Below are experts of layer 3 (counted from 0) of a mixture-of-experts language model. Rows are named router (the router's row for the expert), gate (a neuron's input weights, with its number), up (a neuron's input weights, with its number), down (a neuron's output weights, with its number) and show model dimensions 64-127. Each number is 200 + 40 x the weight over its row's rms, rounded and kept within 0 to 999.
After each expert's rows: a language model's description of what the expert responds to. This comes from a sample of Wikipedia text that the model never trained on.

# expert 10
router,202,166,222,214,189,220,150,279,168,244,246,165,113,237,196,221,185,186,206,160,204,233,242,131,210,207,209,219,213,153,171,122,257,218,204,206,204,153,222,224,157,236,188,191,195,181,179,101,244,174,258,141,273,257,242,146,205,178,181,283,237,172,148,214
gate3,238,189,215,225,159,248,182,197,273,239,242,188,189,247,179,214,257,211,182,180,200,241,198,228,147,208,223,144,152,170,248,227,233,140,223,211,186,201,139,136,226,209,136,353,185,225,205,223,145,232,190,278,221,215,231,177,155,127,212,144,214,223,248,231
up3,210,154,167,236,282,185,194,242,226,154,144,240,194,222,312,187,201,209,216,233,232,207,240,224,153,215,216,200,179,132,199,194,217,180,180,184,184,269,150,84,233,203,140,177,233,179,234,198,201,240,207,222,249,209,261,193,193,208,277,203,154,212,216,188
down3,212,229,161,191,213,160,159,133,233,156,227,249,293,185,210,211,279,186,213,205,252,233,210,233,106,289,191,226,205,176,192,211,258,179,169,171,264,205,140,231,148,221,204,213,258,170,170,154,216,195,188,247,160,183,235,182,203,221,187,182,174,246,164,188
It responds to: The articles the and The, line breaks after sentences or headings, to, and name pieces after hyphens, as in Kim Tae-ho.

# expert 9
router,256,156,183,206,188,210,227,134,185,232,168,213,177,215,248,205,261,197,241,191,201,150,237,159,203,207,132,168,160,147,149,211,267,245,140,199,173,175,201,181,249,110,188,223,146,262,267,253,217,153,239,253,216,211,237,235,158,171,187,191,132,226,249,210
gate3,193,188,225,232,209,216,198,215,194,226,216,232,206,132,203,171,77,142,118,218,203,197,126,192,162,176,261,217,124,222,216,180,254,182,135,207,208,223,191,212,175,226,266,212,183,196,150,203,139,161,140,211,194,198,228,185,221,192,201,179,140,231,173,211
up3,203,182,227,250,194,196,164,207,183,202,120,205,213,168,205,144,219,154,191,189,221,197,266,218,205,201,205,157,256,165,226,187,218,218,181,157,213,190,243,165,224,171,101,142,212,218,221,185,219,191,234,137,262,129,227,218,173,209,172,242,191,135,183,208
down3,193,290,191,182,220,158,131,191,145,177,254,223,281,219,184,286,132,210,241,174,199,246,245,131,212,226,111,156,190,204,146,206,236,250,238,283,216,274,166,261,159,226,203,201,185,219,230,217,193,266,197,228,162,254,170,217,227,202,125,183,225,220,105,209
It responds to: The verb was and is, plus inner syllables of foreign place and personal names (Cantú, Polonnaruwa, Komagata) and °N.

# expert 14
router,218,227,205,212,198,137,199,249,224,197,274,194,244,221,251,239,235,147,198,235,157,209,179,181,227,207,158,217,168,136,157,169,225,123,226,282,206,126,171,180,231,176,236,183,234,158,176,268,163,181,223,158,189,233,151,97,292,148,204,211,207,209,185,141
gate3,253,223,206,158,272,188,240,199,232,233,152,114,169,198,191,191,198,152,175,274,183,172,194,191,152,229,153,189,183,234,230,223,262,196,171,235,198,172,214,238,193,161,227,261,185,270,259,213,305,271,195,167,244,182,167,201,218,290,150,183,252,247,248,152
up3,177,165,252,190,161,153,263,188,189,184,182,173,224,195,198,119,176,190,180,166,251,156,213,166,225,326,240,210,148,182,191,136,212,199,255,195,161,166,233,152,227,204,110,202,207,201,199,228,197,247,87,217,169,187,254,231,203,165,260,123,210,230,191,231
down3,242,175,134,193,200,207,241,171,213,198,136,267,241,179,194,212,129,244,202,175,209,260,213,235,171,269,222,248,208,217,143,148,166,264,264,142,262,245,170,214,219,239,203,185,280,156,271,191,237,220,179,207,236,199,178,187,197,121,169,173,270,209,223,186
It responds to: Suffixes like -ing, -ers, -ies, closing quotes and parentheses, and career words such as served, worked, career, Preceded.

# expert 11
router,293,184,237,218,200,193,217,245,154,194,236,243,257,237,191,187,213,129,188,174,278,227,236,242,216,145,175,145,249,145,247,249,245,200,223,148,225,181,207,217,194,202,160,122,149,231,133,245,273,198,268,227,265,247,222,259,232,193,209,221,164,201,189,230
gate1,202,263,165,152,175,162,131,216,192,214,197,233,188,178,254,190,252,205,252,204,207,263,179,223,162,280,139,269,191,211,154,154,209,242,153,277,225,192,256,223,218,252,218,240,178,150,202,204,228,269,217,200,200,217,229,197,165,225,284,160,141,230,276,125
up1,220,247,212,169,185,253,175,252,184,144,231,226,197,183,210,192,285,200,222,186,175,277,185,169,168,192,140,209,180,176,140,189,60,261,189,220,260,163,210,221,228,249,244,245,153,173,233,160,246,174,195,171,200,265,178,220,152,169,244,227,128,261,204,188
down1,160,211,91,158,148,237,123,167,187,230,234,207,176,208,202,200,244,221,186,243,186,235,205,213,195,217,207,204,262,176,220,191,264,181,220,231,204,212,204,170,228,182,177,220,173,187,174,169,222,255,170,191,176,198,223,218,191,282,180,204,140,261,204,209
It responds to: Word-initial capitals or letters (He, H, G, N, h) starting names, and spaces before diacritic-heavy foreign names in lists.

# expert 4
router,191,156,166,171,201,215,208,273,256,275,216,218,183,228,210,234,236,278,153,217,252,144,199,137,165,212,230,212,172,212,123,149,220,201,185,129,154,197,176,179,262,142,132,146,252,144,155,201,182,236,212,193,261,235,219,164,209,190,248,227,205,215,231,148
gate3,212,201,232,255,204,314,164,241,149,171,244,226,258,120,191,209,223,236,83,210,114,232,196,206,200,213,212,209,175,176,202,206,212,97,167,162,233,175,195,274,238,239,190,204,175,176,270,198,235,203,149,263,198,250,272,225,176,161,207,223,123,201,232,214
up3,190,232,202,204,129,312,175,226,172,133,276,240,271,212,180,230,164,214,136,215,207,220,148,190,176,249,206,274,236,231,220,178,209,167,204,184,210,119,144,335,174,231,130,235,204,193,227,232,249,226,154,171,207,271,230,251,243,174,205,181,121,165,189,206
down3,237,219,154,211,217,229,127,201,183,195,170,199,152,162,234,230,214,204,278,212,214,251,213,200,228,239,189,188,221,216,201,208,254,142,167,173,218,244,175,193,228,200,206,197,193,199,200,172,180,218,227,189,218,170,209,182,229,192,238,228,161,206,161,279
It responds to: Interior word pieces like appl-iances or d-angerous, capital D starts, and function words and, in, on, his in running prose.

# expert 6
router,231,206,246,196,195,178,259,183,177,257,225,153,158,202,206,218,158,143,251,253,226,203,200,229,135,190,185,145,205,166,144,147,117,175,211,222,239,212,158,242,233,284,213,247,258,182,98,184,262,177,230,209,150,100,250,226,216,176,176,170,220,185,115,175
gate3,261,180,145,162,178,217,290,157,202,121,177,161,199,200,215,82,196,143,207,171,237,249,233,166,176,218,202,212,234,180,270,289,171,198,221,246,228,196,195,155,223,292,171,195,270,124,241,202,188,239,207,161,133,171,164,157,149,144,241,177,245,261,211,177
up3,192,311,251,215,157,182,122,194,239,199,175,212,196,190,195,260,215,253,205,258,103,160,194,208,213,276,155,201,192,197,189,229,233,178,146,190,189,166,214,173,178,258,133,228,137,171,94,182,269,221,253,204,226,215,154,174,196,148,201,151,235,191,140,215
down3,192,153,250,258,190,218,248,227,191,171,220,229,233,268,167,82,184,182,244,199,209,228,249,180,198,170,263,221,179,200,148,229,221,172,261,217,160,211,200,187,207,242,169,199,176,223,205,171,214,126,158,190,175,167,207,163,187,197,192,244,255,164,190,234
It responds to: Commas, of, line breaks and table pipes, plus inner letters like r in chemical or species names, as in States, years,.

# expert 12
router,200,232,186,222,250,180,215,264,211,203,176,128,201,166,247,156,175,229,135,274,212,224,236,182,239,162,194,276,261,156,253,204,142,249,225,152,218,214,137,201,126,119,214,162,142,226,237,181,204,204,165,237,197,282,211,236,196,250,148,182,270,206,228,195
gate2,238,237,184,226,240,177,203,223,251,127,138,196,253,139,147,196,161,187,245,155,209,238,180,227,214,168,253,281,244,250,206,117,220,251,191,191,172,251,243,219,228,160,216,223,158,223,143,223,277,208,181,239,174,166,265,172,219,200,157,210,196,62,202,196
up2,171,205,182,232,206,198,184,267,209,115,168,252,275,172,181,148,219,170,257,194,192,230,206,192,221,102,171,233,282,163,207,103,169,182,169,231,142,222,182,166,204,141,227,163,133,190,149,235,233,208,198,212,142,162,202,190,203,260,206,154,213,131,253,222
down2,181,193,136,161,187,167,198,214,182,239,211,218,190,236,194,212,175,178,241,199,205,174,165,193,223,226,201,161,172,209,180,220,254,149,202,206,198,206,200,204,160,225,214,175,224,180,210,204,214,191,214,190,213,184,173,208,184,168,190,173,219,183,214,211
It responds to: Hyphens opening infobox list lines after a line break, section markers, and nouns before verbs such as rule, program, under, it.

# expert 8
router,266,171,234,188,168,253,202,172,166,242,218,245,161,176,238,137,206,202,191,204,224,272,193,206,238,151,266,250,211,144,255,231,159,216,198,146,204,163,124,175,228,282,134,175,172,199,242,161,240,203,183,255,201,277,220,206,176,226,190,172,230,149,215,192
gate3,300,197,111,210,151,117,158,170,121,221,259,179,181,219,202,177,233,217,242,226,254,152,281,186,210,194,262,165,163,177,250,193,204,143,203,227,218,182,162,269,208,221,166,202,164,218,246,206,232,209,158,204,137,218,212,272,312,215,231,275,167,236,201,174
up3,192,192,240,251,226,251,280,166,165,206,189,201,275,158,267,158,219,185,192,114,208,326,226,218,258,313,237,236,210,165,251,175,175,236,236,162,226,135,204,129,163,224,249,126,281,204,153,216,179,143,177,251,249,206,207,203,139,205,182,200,189,136,234,225
down3,159,213,161,213,248,164,212,176,213,200,236,154,153,231,176,142,215,209,218,297,187,173,167,160,158,142,214,147,166,227,206,293,176,212,172,180,266,238,169,249,168,218,186,201,135,241,171,260,114,197,167,145,190,246,192,234,245,146,165,164,158,241,142,233
It responds to: Closing pieces of compound words and names such as Denisovan, Rotorcraft, equidistant, plus to, been, United, and infobox labels Born:, Website:.

# expert 13
router,269,168,250,157,163,177,203,165,235,223,177,216,229,119,216,209,195,210,234,215,196,181,208,189,181,220,106,209,236,193,172,252,252,201,213,209,195,222,196,219,145,200,218,273,198,132,250,145,187,109,211,211,230,264,195,139,136,155,135,235,238,236,235,231
gate3,199,243,127,212,227,217,160,246,198,214,166,207,240,149,215,188,243,259,263,194,144,189,212,198,153,163,226,165,249,194,138,200,218,152,164,164,282,211,163,200,185,148,143,170,140,221,126,269,178,139,153,139,220,202,253,238,144,186,148,229,185,196,197,217
up3,159,232,169,251,221,252,190,161,188,232,209,240,222,227,242,283,218,217,181,223,169,209,175,165,151,153,176,208,197,216,155,193,203,113,199,227,221,188,223,248,201,179,138,174,268,187,242,243,254,104,83,207,188,192,237,213,177,175,178,217,150,170,185,126
down3,154,221,165,216,221,224,93,189,183,191,184,144,215,108,226,208,217,152,252,207,207,204,148,182,180,213,216,206,221,250,191,173,97,186,187,164,197,240,198,211,199,188,161,250,174,148,172,196,156,209,140,245,174,211,258,219,218,237,207,208,160,234,251,205
It responds to: Middle or final pieces of words and names, such as Dawn, insubordination, dedicating, Umayyad, plus field labels like Died:.

# expert 15
router,206,184,160,227,223,182,235,203,139,192,226,260,267,186,242,217,214,173,269,224,178,129,245,155,151,215,212,206,205,154,99,170,175,176,167,194,194,222,166,192,205,218,187,234,209,204,124,212,271,202,245,142,301,228,200,164,249,168,195,190,212,175,220,236
gate3,224,207,235,174,226,138,222,181,215,239,246,167,95,233,240,166,143,179,187,133,200,239,217,182,86,159,208,166,184,245,202,181,150,213,167,142,219,192,162,185,169,210,198,216,276,181,249,205,184,153,122,228,99,160,120,193,186,207,164,180,128,306,237,208
up3,220,164,258,213,188,265,123,197,194,206,223,152,224,165,220,155,221,257,130,154,240,177,171,243,221,166,138,147,241,90,175,228,124,195,216,216,175,204,176,248,224,127,213,240,162,216,184,204,198,247,239,153,192,220,169,267,189,207,194,236,206,167,156,307
down3,187,192,244,298,234,276,178,170,183,197,223,245,183,204,311,203,218,173,303,221,143,179,299,237,205,205,244,207,289,192,211,167,210,205,111,200,185,210,221,167,208,241,162,181,202,140,197,191,148,173,186,148,149,167,212,142,104,198,193,208,204,227,171,185
It responds to: The articles a and an, line breaks between table or list sections, and name pieces like Nascimbene, Fagbenle.

# expert 7
router,270,192,167,196,167,206,151,172,186,199,277,242,175,164,209,216,201,198,219,272,199,241,164,196,162,169,191,275,202,142,260,144,273,140,184,183,192,160,137,188,250,198,186,177,197,207,157,275,264,214,178,190,191,270,175,199,159,203,248,206,177,173,194,244
gate3,142,173,250,204,188,176,239,215,178,261,238,191,186,211,200,261,244,182,237,247,248,167,220,167,291,246,175,201,185,201,200,277,188,241,185,296,230,174,238,159,138,247,238,237,196,223,164,289,192,259,211,203,187,213,243,149,198,142,226,187,141,198,269,193
up3,194,224,248,100,173,146,210,231,205,219,211,212,173,143,171,271,278,109,178,275,191,199,170,197,212,282,156,157,163,227,149,209,141,197,210,202,218,166,203,226,155,177,248,188,190,222,213,231,217,275,242,254,297,187,169,166,237,184,213,177,197,173,247,164
down3,174,232,145,213,141,235,78,149,235,277,166,185,159,245,234,192,290,207,257,229,187,221,202,128,214,262,200,207,187,275,230,140,182,148,192,210,252,193,145,255,223,152,235,160,169,215,218,205,178,259,173,189,253,215,239,237,232,211,190,215,155,223,227,169
It responds to: Words such as for, and, by, over and verb stems or endings like approved, improved, defeated, preventive.

# expert 1
router,153,229,185,230,244,186,274,153,234,272,197,198,209,154,215,237,207,130,249,298,181,182,153,212,222,248,201,201,184,195,174,186,136,176,202,257,203,268,211,257,247,171,256,213,293,254,215,257,155,165,183,163,125,144,199,212,198,241,156,141,256,180,239,167
gate3,170,149,124,235,228,165,222,184,199,253,169,220,245,187,185,188,174,198,154,168,194,219,226,244,282,140,263,196,183,98,253,156,244,252,290,219,234,180,267,212,220,234,238,178,254,143,280,204,171,192,201,189,160,219,179,155,250,183,247,200,166,215,198,227
up3,278,230,189,180,163,190,210,221,217,190,213,187,256,212,183,193,191,217,171,187,177,196,133,221,239,216,146,199,195,135,220,125,175,219,141,157,125,237,226,232,197,257,241,219,158,129,204,193,223,173,194,230,165,148,200,231,246,155,210,281,166,266,243,166
down3,240,190,173,165,176,195,162,253,174,237,201,163,186,146,202,171,185,177,200,222,228,149,156,153,177,139,186,158,184,178,241,186,413,230,171,186,175,240,182,223,229,188,179,221,174,183,177,221,193,152,205,254,213,174,191,155,201,148,210,216,238,208,224,182
It responds to: Function words like of, with, are, their and table pipes, plus inner pieces of names and words, such as blogger, Manhasset.